{"num_hidden_layers": 10, "hidden_size": 256, "n_experts": 64, "experts_per_token": 3, "d_expert": 160, "d_shared_expert": 0, "hidden_act": "swiglu", "moe_layers": [2, 3, 4, 5, 6, 7, 8, 9], "router_score": "sigmoid", "normalize_top_k": true, "routed_scale": 1.73, "balance_loss": 0.000279, "balance_bias": true, "init_std_router": 0.0195, "lr_router": 0.00154, "vocab_size": 5156, "norm": "rmsnorm", "norm_eps": 1e-05, "tie_word_embeddings": "early", "optimizer": "soap_variant", "learning_rate": 0.0041, "beta1": 0.95, "beta2": 0.99, "max_grad_norm": 0.5, "batch_tokens": 131072, "max_seq_len": 256, "train_tokens": 604600000, "max_steps": 4613, "dataset": "wikipedia_en"}
Below are experts of layer 7 (counted from 0) of a mixture-of-experts language model. Rows are named router (the router's row for the expert), gate (a neuron's input weights, with its number), up (a neuron's input weights, with its number) and show model dimensions 0-255. Each number is 200 + 30 x the weight over its row's rms, rounded and kept within 0 to 999.
Before each expert's rows: "comes after" lists some tokens at least twice as common just before its tokens as in all text. This comes from a sample of Wikipedia text that the model never trained on. Tokens count by the router's weight.

# expert 32
comes after: " ", "9", "1", "0", "2", "8"
router,201,114,142,204,166,235,259,157,171,181,296,265,130,251,153,182,192,251,212,208,132,174,218,218,202,183,161,189,193,199,184,198,255,209,186,142,218,215,221,215,232,219,189,199,204,208,188,171,232,189,215,200,190,134,179,169,136,176,192,139,202,195,244,230,229,197,214,145,183,159,186,174,190,176,223,237,223,189,221,220,222,214,240,217,198,205,241,195,177,182,164,231,223,185,205,210,192,236,164,139,211,201,186,195,216,210,216,137,232,120,194,256,209,186,232,167,207,184,215,219,200,182,217,248,168,173,212,188,226,216,196,184,215,206,165,235,200,205,191,215,168,210,225,206,220,184,204,177,170,150,172,211,205,201,179,224,197,252,182,165,215,225,206,170,236,188,201,176,238,218,188,244,224,251,203,172,155,216,283,172,212,154,243,159,171,236,202,196,226,216,164,183,196,214,165,239,186,206,215,222,197,210,163,227,207,193,220,236,184,176,143,248,220,175,172,217,176,189,235,225,199,235,188,214,204,154,193,164,162,217,222,209,184,251,180,215,172,199,217,197,176,107,167,164,201,188,224,240,207,242,228,226,221,199,179,219
gate0,303,192,189,170,174,231,204,225,237,209,208,194,200,210,263,220,200,172,187,209,203,172,204,187,238,203,271,238,247,198,207,172,202,178,135,187,176,178,172,151,223,201,211,202,229,179,229,207,187,209,216,186,176,181,247,223,150,284,197,149,193,271,158,226,214,166,163,234,201,211,188,192,191,194,199,178,194,231,89,169,216,217,183,239,207,195,182,200,196,205,182,227,209,190,206,182,224,232,179,188,211,173,204,193,164,209,226,212,207,197,143,221,207,239,183,220,214,226,202,300,248,192,194,208,192,177,201,229,199,167,199,186,198,146,200,236,218,156,201,223,203,235,125,222,201,142,233,179,194,196,167,261,192,160,194,192,196,237,207,217,259,202,208,169,206,179,204,202,205,183,191,148,159,231,214,163,238,220,167,147,235,200,197,186,221,186,221,243,263,195,212,199,242,192,204,191,168,149,165,204,201,208,209,172,168,200,203,156,230,160,220,193,205,202,173,252,202,244,225,174,224,178,171,222,211,175,153,162,207,164,126,234,206,176,164,238,220,127,198,207,158,241,189,219,196,187,154,164,191,184,193,146,237,198,180,197
up0,213,195,131,180,191,224,223,204,233,209,210,209,187,265,154,185,186,199,145,121,184,222,183,199,204,164,249,206,140,204,210,177,167,142,200,203,199,179,169,196,190,182,200,168,195,189,218,217,188,178,231,243,236,205,222,257,158,196,144,180,156,203,233,188,251,210,125,206,187,226,199,229,135,202,206,226,167,223,148,196,181,166,165,207,181,219,205,221,205,136,194,194,203,180,250,222,200,129,175,211,273,199,201,200,194,198,188,207,194,214,217,179,215,190,171,176,238,202,203,198,255,213,262,224,228,194,208,180,204,183,192,207,179,289,185,200,170,174,191,164,213,196,198,163,186,181,194,179,171,205,221,183,228,214,200,226,201,170,230,175,308,198,202,200,160,252,197,223,146,155,196,236,174,201,210,191,239,218,224,186,197,166,142,210,211,191,201,203,194,168,130,152,264,231,195,240,191,191,161,204,230,205,180,197,148,190,193,132,247,201,162,236,186,188,238,260,213,200,159,198,181,203,109,171,234,195,238,200,226,233,200,210,212,211,201,141,195,196,178,172,173,196,193,222,203,227,187,196,139,177,203,248,211,191,210,201
gate1,211,306,200,161,222,200,265,228,234,133,200,171,199,207,141,165,221,201,200,198,144,198,190,238,305,160,213,197,173,218,220,124,196,200,218,223,221,184,175,223,187,205,206,229,200,255,166,199,194,209,257,197,165,164,175,197,171,211,201,152,211,198,220,249,263,197,224,208,228,203,209,199,214,196,159,184,201,174,197,205,204,203,246,204,178,259,168,217,202,207,182,189,203,202,200,195,229,173,97,161,169,231,225,200,212,248,249,279,181,200,198,188,216,217,196,196,170,178,145,204,179,192,228,205,166,197,194,180,156,173,188,156,189,200,233,199,187,186,187,205,186,187,245,195,180,188,169,176,194,169,189,245,152,173,238,254,190,160,213,169,236,205,220,213,220,212,206,192,192,218,207,187,199,202,218,202,188,189,242,236,178,147,198,219,118,202,151,198,166,176,154,209,227,223,130,189,169,241,200,194,194,243,188,199,168,190,201,195,208,184,158,176,203,164,164,217,205,216,228,174,179,185,220,125,216,210,217,183,191,227,236,134,224,227,164,232,209,252,185,119,199,199,184,204,192,195,208,236,230,233,209,226,219,207,257,201
up1,157,198,203,198,173,201,144,193,199,291,231,200,189,180,181,196,205,198,205,263,215,202,243,153,189,208,183,197,242,225,175,188,164,239,192,179,173,205,184,135,204,233,157,197,207,210,221,234,200,161,192,226,247,215,252,189,229,200,206,187,135,203,200,183,182,202,190,187,159,198,194,165,172,235,210,201,196,222,218,173,203,178,193,202,220,202,201,219,164,170,206,191,187,187,201,218,165,221,249,248,208,164,169,249,190,194,154,99,180,210,202,224,203,204,197,208,191,210,205,254,199,245,162,155,226,179,169,217,248,183,202,205,153,207,123,141,197,259,186,171,214,238,180,228,158,199,250,217,212,265,181,163,198,237,175,189,213,213,198,241,195,331,191,255,200,197,218,240,222,175,165,211,200,203,186,157,198,172,201,161,214,210,173,168,253,199,170,186,255,233,205,192,193,183,224,194,240,152,251,175,208,151,135,162,194,210,199,205,190,174,175,251,192,204,176,243,208,198,147,199,249,221,187,226,248,150,196,158,225,151,182,263,149,168,223,182,180,200,201,206,177,186,176,221,201,204,173,167,207,180,197,175,197,201,192,179
gate2,207,202,256,200,202,182,246,213,187,210,208,220,147,195,171,219,254,207,200,195,241,164,212,240,195,201,195,242,213,108,211,182,247,180,137,248,267,198,180,191,192,223,239,136,225,195,217,184,189,244,118,183,211,227,204,227,201,176,211,197,200,217,246,197,153,215,206,171,246,213,232,247,200,125,224,237,230,201,162,150,185,216,208,152,227,197,206,170,201,242,157,180,125,229,149,203,153,214,186,245,251,164,203,140,239,212,201,208,202,158,172,160,152,211,195,195,199,169,199,196,212,200,182,199,183,201,213,196,192,214,296,203,148,190,204,216,197,166,192,272,258,225,195,196,159,234,176,197,207,201,226,247,193,183,214,199,204,201,262,184,251,230,198,213,197,174,186,225,214,174,205,228,197,215,220,228,203,186,205,217,245,199,212,139,241,160,198,237,169,191,201,201,192,198,215,201,166,257,197,201,253,247,195,222,221,168,183,182,203,218,239,191,226,226,178,199,188,195,173,222,207,192,189,191,193,229,213,156,286,212,194,186,147,204,217,203,222,167,234,191,201,193,229,199,111,217,222,199,199,202,181,188,247,249,171,193
up2,205,225,150,197,201,206,203,247,173,233,234,205,124,205,163,198,205,200,195,197,251,196,219,200,200,198,188,222,227,178,184,187,228,191,130,215,255,193,235,189,272,206,210,177,280,201,209,183,224,209,147,189,207,253,212,247,201,204,227,203,131,247,203,191,202,225,236,189,222,228,255,232,212,145,207,193,211,239,179,202,188,223,244,109,251,182,204,220,203,194,189,212,202,242,126,218,172,203,160,228,264,182,204,176,253,200,170,213,181,179,141,202,153,162,198,191,210,142,180,200,198,182,228,204,206,187,222,177,232,216,255,203,227,189,198,222,240,220,183,262,161,217,167,185,162,190,208,240,183,195,202,189,212,211,204,214,184,202,214,197,258,247,248,216,243,197,175,225,157,190,196,229,187,242,147,215,193,206,221,229,214,201,163,173,203,165,200,202,206,205,181,255,204,203,202,169,153,240,164,190,200,220,196,250,218,155,198,202,201,235,219,215,213,207,198,186,201,200,211,235,220,201,241,224,158,158,186,51,195,162,199,192,207,227,226,203,279,191,230,188,187,178,225,193,145,188,221,199,165,202,194,203,198,243,205,200
gate3,196,252,201,267,199,218,238,149,199,198,210,186,214,176,152,193,205,251,188,184,202,206,192,226,206,153,200,177,199,152,244,168,191,230,206,206,151,185,171,198,194,231,208,207,199,242,221,172,229,128,200,338,237,179,180,200,172,211,248,207,216,155,200,200,170,157,245,223,205,220,164,203,164,143,200,163,180,180,236,252,193,208,221,195,217,126,182,200,155,205,213,200,271,164,212,161,196,224,224,207,209,182,190,189,270,201,200,200,202,216,208,196,196,220,209,136,212,232,202,189,200,157,176,195,266,166,201,173,208,301,235,193,247,196,177,175,182,184,227,197,146,198,187,178,169,203,225,211,202,194,193,194,207,259,232,199,199,192,192,197,207,184,235,208,262,253,195,201,233,249,200,191,211,193,172,230,211,187,208,174,213,232,240,121,171,263,186,146,172,240,222,197,189,236,187,199,196,182,199,176,211,231,199,212,196,167,200,221,239,193,204,264,244,185,182,191,196,195,214,219,214,204,162,200,99,163,184,165,217,233,192,200,171,222,204,157,198,183,220,223,211,162,189,169,140,201,156,206,231,198,197,189,231,200,195,215
up3,201,201,175,205,210,200,177,212,204,202,208,199,210,216,242,242,184,131,198,168,160,194,226,193,228,216,186,205,220,218,185,202,198,143,185,211,267,229,226,200,207,136,206,200,229,164,194,199,172,219,201,107,204,203,228,224,224,200,195,151,157,244,202,202,204,232,168,187,231,164,222,205,245,303,174,223,218,198,193,164,240,219,187,210,199,295,219,180,183,187,163,188,140,231,208,239,230,161,180,152,220,218,220,193,135,164,172,224,213,171,190,201,191,200,182,251,203,193,192,201,220,218,207,191,168,200,175,202,208,149,193,196,156,210,252,233,213,197,201,199,213,198,230,202,212,208,148,199,214,205,195,189,201,136,169,217,201,249,201,214,197,195,172,258,99,160,240,198,185,171,184,181,167,215,274,200,197,205,183,229,188,199,169,224,182,140,199,255,252,145,217,162,199,118,212,194,212,180,206,222,228,196,197,202,260,201,178,159,145,161,200,173,199,196,276,180,261,195,179,195,210,185,219,216,221,210,227,217,200,199,200,220,201,158,200,207,290,140,170,248,201,213,190,197,190,199,241,183,200,186,205,182,177,204,203,153
gate4,172,241,182,206,259,174,249,234,165,209,226,205,173,212,211,186,213,210,192,154,199,170,199,230,132,208,228,237,197,131,163,167,228,193,201,210,202,217,190,209,141,221,201,200,154,199,160,262,199,193,253,197,192,214,189,202,210,229,250,196,163,211,198,167,171,190,175,207,183,211,183,191,199,199,202,243,205,176,201,161,203,179,199,196,204,96,238,199,185,197,159,122,145,210,231,248,203,196,192,241,215,161,162,210,221,138,211,234,190,197,173,186,197,204,208,231,228,203,163,259,220,231,227,203,227,214,212,145,192,194,123,181,182,212,171,201,213,212,289,174,178,201,200,186,207,216,201,203,244,200,244,216,201,196,177,132,203,201,173,189,168,165,182,244,225,194,210,198,206,216,201,194,163,214,272,249,200,183,227,189,219,208,236,164,217,196,208,242,214,204,228,139,185,201,243,212,223,207,149,221,253,215,238,198,201,193,233,187,203,242,204,199,235,269,164,178,196,199,196,223,228,250,217,223,224,228,200,250,197,184,196,275,214,210,250,193,202,235,207,109,201,193,191,243,204,197,275,246,185,217,264,199,175,224,191,233
up4,156,201,124,196,195,171,220,233,158,200,231,277,196,205,231,213,211,192,187,169,155,219,239,200,190,206,212,225,179,131,191,168,227,206,160,201,171,214,178,220,229,263,191,194,165,210,166,233,209,182,217,175,174,177,201,209,201,242,232,188,205,196,199,184,175,208,194,180,161,189,187,186,197,188,261,213,217,189,199,197,239,157,197,200,223,106,289,199,202,197,162,201,192,235,218,269,189,199,177,213,229,146,153,203,232,150,200,201,187,205,168,224,200,185,236,246,240,201,184,213,226,219,215,200,227,208,215,203,174,180,116,205,196,235,199,244,219,223,244,167,157,185,201,171,210,206,195,218,206,184,217,202,155,221,150,164,184,201,147,175,177,197,200,240,367,210,220,197,205,227,206,226,171,269,260,190,230,201,261,202,204,200,213,202,230,204,201,230,201,192,208,191,192,202,201,227,220,187,153,237,217,176,237,205,199,215,223,195,192,218,214,210,208,256,134,204,201,202,208,226,209,214,215,197,238,211,201,218,164,201,188,236,232,216,271,184,203,227,188,107,198,182,193,207,217,200,243,208,193,241,223,222,190,247,192,209
gate5,200,142,197,162,207,313,181,191,193,195,217,207,200,249,189,135,201,201,214,243,165,212,245,192,225,200,257,214,239,203,184,207,253,220,232,191,201,136,165,226,256,199,115,213,224,215,179,134,205,143,189,173,246,165,162,221,210,206,243,197,233,193,186,236,208,217,129,179,252,198,215,222,158,193,184,248,184,170,233,238,182,200,239,172,263,221,212,147,198,202,181,235,210,197,165,164,199,209,221,214,222,195,233,202,196,186,230,196,199,199,197,226,170,173,183,265,178,215,190,192,197,268,186,213,203,192,199,174,181,188,204,170,226,224,193,209,219,199,201,218,173,259,176,191,197,188,185,164,195,200,211,203,210,196,199,206,241,185,221,190,207,235,191,183,224,197,213,147,239,239,178,202,281,154,213,192,174,187,214,200,216,234,237,193,178,197,180,198,148,208,202,201,131,218,166,258,203,172,212,190,197,224,189,187,175,164,248,199,161,206,198,239,216,231,183,198,185,160,248,184,181,262,220,246,155,171,207,179,175,236,188,272,108,176,200,256,188,222,163,223,211,220,210,197,179,166,194,184,184,199,265,238,231,227,202,207
up5,197,137,202,161,216,219,194,202,192,183,215,203,205,240,182,154,187,202,208,226,180,218,245,199,214,201,250,205,220,195,176,206,259,213,230,178,203,129,165,211,251,210,86,210,206,205,188,118,207,140,188,172,244,155,154,226,205,194,236,201,228,178,198,253,189,245,141,188,265,196,220,222,179,180,157,239,154,175,216,226,192,201,234,182,283,208,213,165,204,233,191,224,214,202,168,173,196,215,237,213,233,200,228,180,198,182,222,199,199,219,195,220,180,173,178,258,197,190,196,197,194,251,193,216,183,175,195,169,171,192,202,162,241,225,191,194,224,199,202,215,166,248,180,178,200,191,187,153,185,195,214,221,209,209,199,202,238,205,233,201,211,229,186,196,202,303,211,146,229,242,167,197,277,150,230,198,188,180,240,203,208,249,226,197,196,200,174,192,125,212,198,200,132,218,168,239,202,184,203,178,209,218,184,190,188,181,248,200,160,204,197,226,213,250,188,200,186,151,259,177,181,255,212,233,146,175,219,173,176,213,181,229,122,202,201,241,199,212,174,235,214,201,202,198,145,173,194,181,195,193,270,245,225,225,206,204
gate6,201,174,174,198,205,169,330,141,241,208,215,168,153,189,116,133,170,247,191,203,214,195,150,201,201,175,126,157,156,233,175,192,185,183,194,200,221,190,193,161,213,183,201,200,206,177,209,194,168,207,227,263,185,207,187,204,197,173,201,175,200,211,184,238,259,192,205,203,275,148,197,150,204,157,211,169,198,201,194,206,261,211,202,233,184,183,249,156,189,150,169,216,193,231,219,224,196,188,208,165,183,173,196,213,195,220,232,177,162,170,207,197,159,187,164,208,215,182,168,182,174,235,221,194,199,207,182,151,212,208,188,190,196,245,190,217,204,198,278,187,178,213,221,237,170,140,170,176,227,195,200,201,227,281,246,200,246,217,209,196,164,156,234,204,226,202,185,149,170,167,207,206,210,257,195,211,172,208,232,216,168,211,159,147,185,204,198,168,196,208,155,160,152,173,206,225,190,192,200,212,201,65,213,221,210,247,196,205,234,174,199,191,212,147,201,225,205,184,202,236,197,210,198,178,211,182,232,199,267,208,227,179,220,201,143,229,212,177,193,201,176,177,199,211,201,202,168,204,174,215,230,242,200,200,200,150
up6,199,236,245,198,195,229,150,244,155,185,193,250,241,215,276,283,239,145,208,210,179,207,236,200,190,220,268,232,246,171,221,211,212,211,213,204,179,199,210,227,190,219,205,200,198,228,191,199,232,192,184,144,220,178,226,187,204,233,197,222,200,194,210,154,153,214,199,194,130,253,197,239,200,256,191,223,200,207,205,180,132,188,190,175,217,215,132,251,227,244,232,187,206,177,166,166,204,209,198,229,203,232,210,197,200,177,161,218,249,215,197,203,236,210,256,198,177,223,223,225,235,183,163,215,191,194,239,252,197,179,206,217,203,178,207,180,200,205,125,200,222,187,178,148,221,250,222,206,176,203,202,212,187,129,146,202,161,182,190,231,221,240,164,190,148,200,297,251,225,234,192,196,190,131,205,187,239,185,164,179,237,185,234,261,216,201,198,233,209,191,238,241,251,235,173,164,220,219,198,196,199,326,192,166,189,147,200,197,168,223,200,216,191,241,198,183,198,216,191,163,202,192,194,214,189,221,167,206,145,180,181,215,181,206,253,178,191,219,200,200,230,229,207,197,210,183,240,199,214,190,170,173,199,199,201,243
gate7,139,171,189,198,167,272,218,259,187,241,187,193,196,203,210,205,216,197,180,194,200,194,131,194,248,203,183,175,206,211,230,194,223,198,166,196,213,202,251,178,206,205,218,232,193,191,163,243,203,211,293,205,211,163,234,257,231,210,264,196,211,168,181,195,204,188,179,200,191,201,199,212,167,216,223,213,228,168,190,248,191,240,200,181,197,299,256,135,210,176,217,153,196,206,193,198,213,206,226,200,200,147,166,211,209,186,215,201,168,252,231,251,297,194,153,211,244,198,177,309,188,240,205,181,186,195,194,209,248,209,177,211,212,221,198,185,131,162,229,144,228,198,183,186,203,191,229,218,235,198,217,200,207,173,233,195,214,203,282,202,175,193,170,205,197,227,225,166,203,193,180,208,205,167,235,220,194,153,185,204,218,203,194,225,196,178,200,190,171,193,219,280,194,255,225,186,177,212,193,189,228,182,205,222,206,174,210,217,199,187,123,156,161,192,198,107,229,222,204,176,235,201,194,243,224,204,218,161,227,178,204,194,223,201,194,243,187,196,194,245,199,203,190,223,255,190,200,201,163,121,198,232,203,258,210,175
up7,224,231,202,200,235,141,180,205,201,161,198,203,199,199,191,194,185,199,230,199,202,200,265,202,141,196,206,226,194,201,179,204,194,216,214,205,184,196,163,220,183,188,190,189,202,215,238,166,208,195,131,187,194,225,170,151,152,181,146,202,175,232,219,208,196,231,225,202,219,189,191,191,223,188,196,176,162,261,201,169,214,162,205,212,205,113,159,242,196,226,190,248,202,202,211,201,193,207,152,203,201,262,217,175,201,222,201,205,220,133,159,165,109,204,252,199,146,202,251,88,219,146,201,213,212,205,200,177,141,204,228,191,197,177,212,215,275,226,163,272,190,197,237,220,192,208,184,182,182,203,193,169,191,228,173,218,200,189,92,191,234,214,235,200,204,164,193,307,181,224,218,192,174,238,162,173,210,223,208,204,163,200,195,173,199,232,197,223,220,205,197,141,203,182,198,203,219,172,207,226,151,218,172,169,187,227,172,193,202,212,285,232,231,222,203,268,184,171,194,216,165,200,204,157,167,214,181,257,151,210,200,203,180,199,226,165,212,204,203,177,201,197,211,159,154,211,204,189,203,260,204,165,204,148,190,219
gate8,103,202,133,203,181,238,199,201,245,160,245,208,188,244,203,191,200,202,184,281,216,185,203,233,112,191,259,202,197,225,201,164,260,234,199,197,137,212,217,200,196,186,212,274,195,200,204,184,227,190,217,200,217,180,228,187,201,206,165,180,281,198,203,216,136,251,186,222,194,201,191,198,219,157,211,148,213,217,236,189,196,212,226,218,211,233,232,193,169,170,188,214,228,210,186,200,192,175,216,246,203,222,155,245,267,195,195,191,239,188,235,222,214,184,240,189,139,204,241,174,246,200,199,195,195,196,197,183,208,209,174,276,236,211,220,182,200,207,229,201,229,183,211,208,204,166,186,201,188,205,221,224,234,163,206,275,241,199,212,179,180,237,202,127,167,184,193,220,232,188,169,232,185,218,241,242,199,164,206,213,206,271,180,231,200,160,198,164,225,207,175,237,223,179,225,174,225,127,202,203,199,171,203,170,274,219,190,165,222,175,162,205,182,186,168,194,184,233,210,214,200,150,185,190,214,164,205,146,213,194,256,225,185,185,190,198,241,247,201,119,180,221,192,193,148,245,223,218,228,168,206,192,250,190,218,165
up8,198,191,176,178,156,201,191,170,140,177,207,204,164,231,214,178,210,221,207,250,201,171,178,219,153,147,195,200,174,186,219,198,186,212,183,204,161,178,257,209,167,181,200,231,189,185,261,211,192,215,203,222,160,164,228,224,182,168,181,166,229,186,200,165,193,259,160,203,272,203,194,187,246,202,190,147,221,215,212,197,200,235,248,200,175,189,258,200,185,149,226,207,190,212,229,156,200,189,236,197,159,202,179,198,281,197,205,160,196,144,222,213,202,187,247,197,156,195,197,172,229,198,211,212,167,224,192,209,174,208,179,278,222,222,207,205,213,180,237,183,200,179,197,203,204,131,162,202,198,208,202,264,202,139,216,192,205,202,190,161,168,215,200,189,203,196,207,246,275,196,185,217,159,265,247,208,213,140,190,247,202,199,171,217,224,130,175,195,206,188,163,228,208,138,266,200,183,166,232,192,212,157,242,170,219,201,165,148,225,196,167,231,246,180,121,179,234,224,200,228,197,110,201,169,226,120,199,173,210,203,229,208,201,209,195,174,208,221,158,133,193,221,183,216,179,202,200,237,199,211,227,192,257,237,202,148
gate9,230,210,156,214,184,233,202,244,192,263,195,213,222,158,198,214,227,164,159,137,197,206,185,187,200,213,264,171,185,207,256,211,127,192,222,180,200,282,228,206,219,178,276,213,229,176,199,198,236,206,222,202,191,197,193,199,216,212,188,202,225,186,201,206,156,219,158,209,241,200,196,218,211,278,223,233,197,228,181,200,168,191,187,207,239,195,178,199,203,218,216,195,168,199,209,171,220,206,134,212,240,201,119,166,223,199,154,211,180,217,209,204,214,193,199,235,226,169,176,156,240,196,218,217,203,186,203,165,186,189,134,152,199,280,191,140,116,200,199,198,240,271,178,196,188,213,222,153,215,218,152,180,237,111,182,203,176,195,236,199,213,199,200,195,205,203,135,203,190,201,181,172,254,127,202,228,219,194,201,113,186,194,261,185,198,198,199,208,201,206,208,235,266,280,211,230,198,229,164,225,175,211,196,197,201,172,195,198,156,217,222,178,224,244,201,232,198,156,181,197,218,181,191,207,206,214,224,215,221,172,201,142,205,214,235,199,174,230,226,198,195,197,189,194,201,153,175,201,238,219,247,181,147,134,201,210
up9,196,178,191,209,189,207,191,209,182,226,180,197,189,202,179,151,237,189,199,187,215,273,188,229,172,200,252,236,197,193,205,204,197,145,228,192,196,273,214,202,212,167,220,232,252,211,240,164,147,216,211,185,250,191,251,201,161,249,205,203,206,254,198,219,244,207,226,201,174,195,210,203,218,186,200,199,184,204,171,221,190,181,208,262,173,192,203,217,201,224,195,228,165,198,215,172,205,212,193,186,223,222,196,222,206,250,187,244,114,231,221,151,199,238,224,173,265,185,184,196,202,262,195,144,214,163,183,135,137,218,203,175,206,158,234,194,201,198,195,183,173,228,167,145,140,216,183,151,156,139,190,103,204,163,210,212,191,170,298,178,172,223,192,182,240,256,196,203,202,279,190,215,203,185,217,207,190,156,200,141,217,238,231,164,172,167,198,175,191,201,198,192,200,195,221,195,200,225,195,218,207,198,170,215,200,176,263,205,191,143,220,185,212,203,205,202,201,175,144,199,205,275,209,203,197,173,162,241,213,235,211,279,182,146,181,182,204,188,217,199,194,155,193,174,127,214,186,179,173,196,201,162,182,160,200,162
gate10,130,201,194,288,205,186,201,238,172,206,241,201,192,202,200,164,216,199,227,189,264,196,277,169,228,187,209,213,166,242,187,141,234,230,187,219,219,186,190,177,186,152,215,184,190,218,183,193,202,191,205,203,223,157,205,202,222,212,200,184,205,196,202,222,212,181,198,178,206,190,203,221,237,155,179,236,259,179,209,247,161,294,203,188,175,207,212,267,141,245,188,214,190,250,185,169,197,215,217,191,254,146,185,202,236,205,201,174,174,198,159,193,211,185,218,232,200,224,229,227,183,153,194,149,163,140,201,199,208,213,249,238,204,201,262,204,202,157,241,181,200,190,226,199,132,276,157,219,235,199,207,173,262,136,166,224,219,224,125,205,248,182,226,186,202,176,199,194,181,154,248,122,156,232,205,216,204,193,219,196,201,216,253,159,201,124,206,204,211,190,264,193,140,178,198,169,253,201,219,194,234,199,174,156,219,222,196,197,194,146,180,206,209,234,170,185,207,203,196,192,200,233,191,211,201,198,181,175,172,221,278,201,186,193,198,176,178,209,198,240,190,192,196,189,230,139,164,203,214,200,208,253,194,201,200,201
up10,232,187,241,152,177,184,211,196,205,171,254,220,215,180,200,208,154,152,163,198,182,241,192,245,172,237,192,227,283,207,131,195,195,162,186,238,200,200,176,228,215,205,170,222,172,159,209,197,250,197,196,248,195,242,128,229,188,198,139,221,196,222,202,239,147,186,201,189,205,191,186,180,193,182,210,132,176,193,198,206,225,156,269,212,215,187,194,232,234,205,163,161,206,195,165,204,242,200,181,239,213,184,167,167,175,204,194,218,196,242,245,273,182,220,167,180,212,192,196,184,201,224,211,188,208,197,173,211,200,190,195,179,152,181,198,220,216,184,233,200,189,202,161,158,188,191,200,175,194,188,186,199,118,232,246,168,193,207,237,192,199,160,218,179,191,193,190,206,207,258,267,191,192,124,194,209,199,216,245,154,172,159,197,195,155,206,244,204,251,205,196,190,260,197,164,242,200,223,130,192,173,245,180,185,173,172,207,217,212,227,246,181,218,200,204,200,193,173,184,230,181,202,190,236,159,252,174,209,217,200,87,211,195,206,239,194,229,201,201,196,172,198,204,181,212,189,241,200,159,146,184,148,90,176,173,221
gate11,209,205,141,163,189,188,189,152,218,224,235,311,153,219,196,216,200,221,172,179,200,211,188,225,237,185,160,197,179,217,207,247,211,200,173,263,204,191,152,160,220,182,160,196,250,227,205,206,253,208,158,172,200,151,168,272,221,174,209,241,220,190,197,163,188,246,181,192,207,217,178,260,201,199,195,174,198,196,197,142,218,224,204,227,152,251,194,251,194,191,183,243,181,239,194,203,210,189,164,197,207,170,202,150,153,203,176,208,213,176,199,192,200,212,196,185,145,229,178,198,148,131,202,202,205,162,298,194,182,196,212,237,204,205,228,166,194,196,203,223,262,186,159,199,168,251,200,219,199,219,187,134,226,206,230,192,224,164,202,164,186,193,205,201,186,198,203,288,210,209,200,246,199,233,207,128,214,199,196,194,174,202,160,256,267,192,184,138,194,203,255,152,161,177,210,192,202,182,249,202,195,144,181,177,266,239,198,156,265,155,164,200,201,198,166,222,230,220,185,176,213,174,192,226,222,195,199,202,186,209,206,204,207,138,240,199,191,176,183,248,212,181,225,203,211,176,197,188,212,212,229,180,227,157,236,197
up11,199,242,252,267,197,169,200,210,200,230,211,193,216,166,168,135,214,138,201,203,186,147,180,193,196,243,241,186,279,200,143,147,256,231,203,123,204,206,211,209,194,236,202,224,161,251,194,216,174,166,198,226,183,262,243,90,204,247,169,201,181,204,201,180,181,188,210,203,185,220,205,175,183,205,203,205,202,199,181,176,229,189,185,181,274,196,185,137,193,164,216,122,184,186,234,201,173,185,199,188,182,220,161,218,212,158,209,206,192,196,175,196,181,170,194,190,264,204,184,206,218,213,164,208,235,218,162,196,204,159,210,213,162,225,194,200,172,225,202,114,148,216,189,180,206,224,219,176,201,207,225,225,198,192,188,246,163,229,213,211,221,244,194,170,199,166,173,177,200,182,185,291,190,195,221,202,190,183,202,210,164,210,228,172,115,216,224,244,229,193,174,200,250,197,199,160,219,218,199,201,178,219,204,196,200,174,253,273,121,257,200,235,187,232,246,187,181,199,204,196,200,263,226,206,177,200,222,214,202,183,248,178,141,197,239,258,187,217,230,199,187,212,196,206,220,206,185,204,226,195,203,185,171,160,183,220
gate12,192,223,165,161,223,202,189,193,209,184,213,243,337,258,171,137,204,190,149,181,152,190,148,249,204,209,206,204,186,159,221,178,252,222,199,189,236,231,200,158,231,191,187,191,239,174,190,206,224,227,223,169,179,173,199,139,202,154,201,249,219,245,182,204,157,178,172,228,261,205,176,215,197,214,221,222,234,227,191,192,119,218,163,210,248,156,181,200,203,210,182,285,96,194,174,255,221,178,186,206,182,218,217,172,211,203,204,231,169,218,211,219,183,199,199,208,209,190,271,186,225,219,202,214,206,179,187,185,178,202,213,201,242,248,240,209,182,259,175,172,207,177,200,214,176,205,180,233,153,199,193,187,176,203,205,195,199,119,209,223,224,178,200,226,212,194,197,198,147,199,200,178,190,181,188,204,189,185,211,156,195,206,181,162,219,200,218,216,193,211,192,241,167,204,209,197,225,100,179,193,168,172,128,227,212,211,220,203,166,202,159,200,196,176,242,175,161,219,201,216,232,183,188,200,235,180,197,173,157,154,195,230,265,185,254,154,178,233,249,185,208,188,205,158,234,224,191,196,175,233,197,192,180,225,174,163
up12,188,193,209,134,226,224,200,200,183,197,201,227,255,278,148,164,165,200,184,166,182,209,170,226,203,207,206,207,211,175,173,181,234,217,227,198,199,237,237,196,213,194,208,208,248,207,185,186,203,221,212,130,171,155,173,181,198,135,194,237,229,226,202,219,153,235,155,201,261,197,192,213,207,162,239,273,249,216,202,194,116,206,151,222,205,157,197,173,219,238,154,200,112,178,186,254,246,199,203,225,187,219,195,191,214,169,197,250,186,212,200,207,192,194,223,189,242,202,292,193,227,210,186,197,218,199,227,214,190,200,198,199,214,266,205,212,181,261,191,151,226,199,201,210,180,224,210,279,152,215,201,218,200,189,203,158,164,142,196,205,224,184,193,182,225,183,196,195,154,202,200,145,239,155,167,199,191,174,206,171,196,171,181,172,249,217,187,213,237,193,151,203,198,193,207,185,224,130,221,188,147,191,139,200,224,201,259,167,182,210,166,170,185,167,209,176,121,211,168,245,222,183,180,201,224,200,216,211,192,191,160,191,244,144,199,197,179,196,260,190,191,119,183,191,216,200,201,147,196,203,196,170,178,194,163,193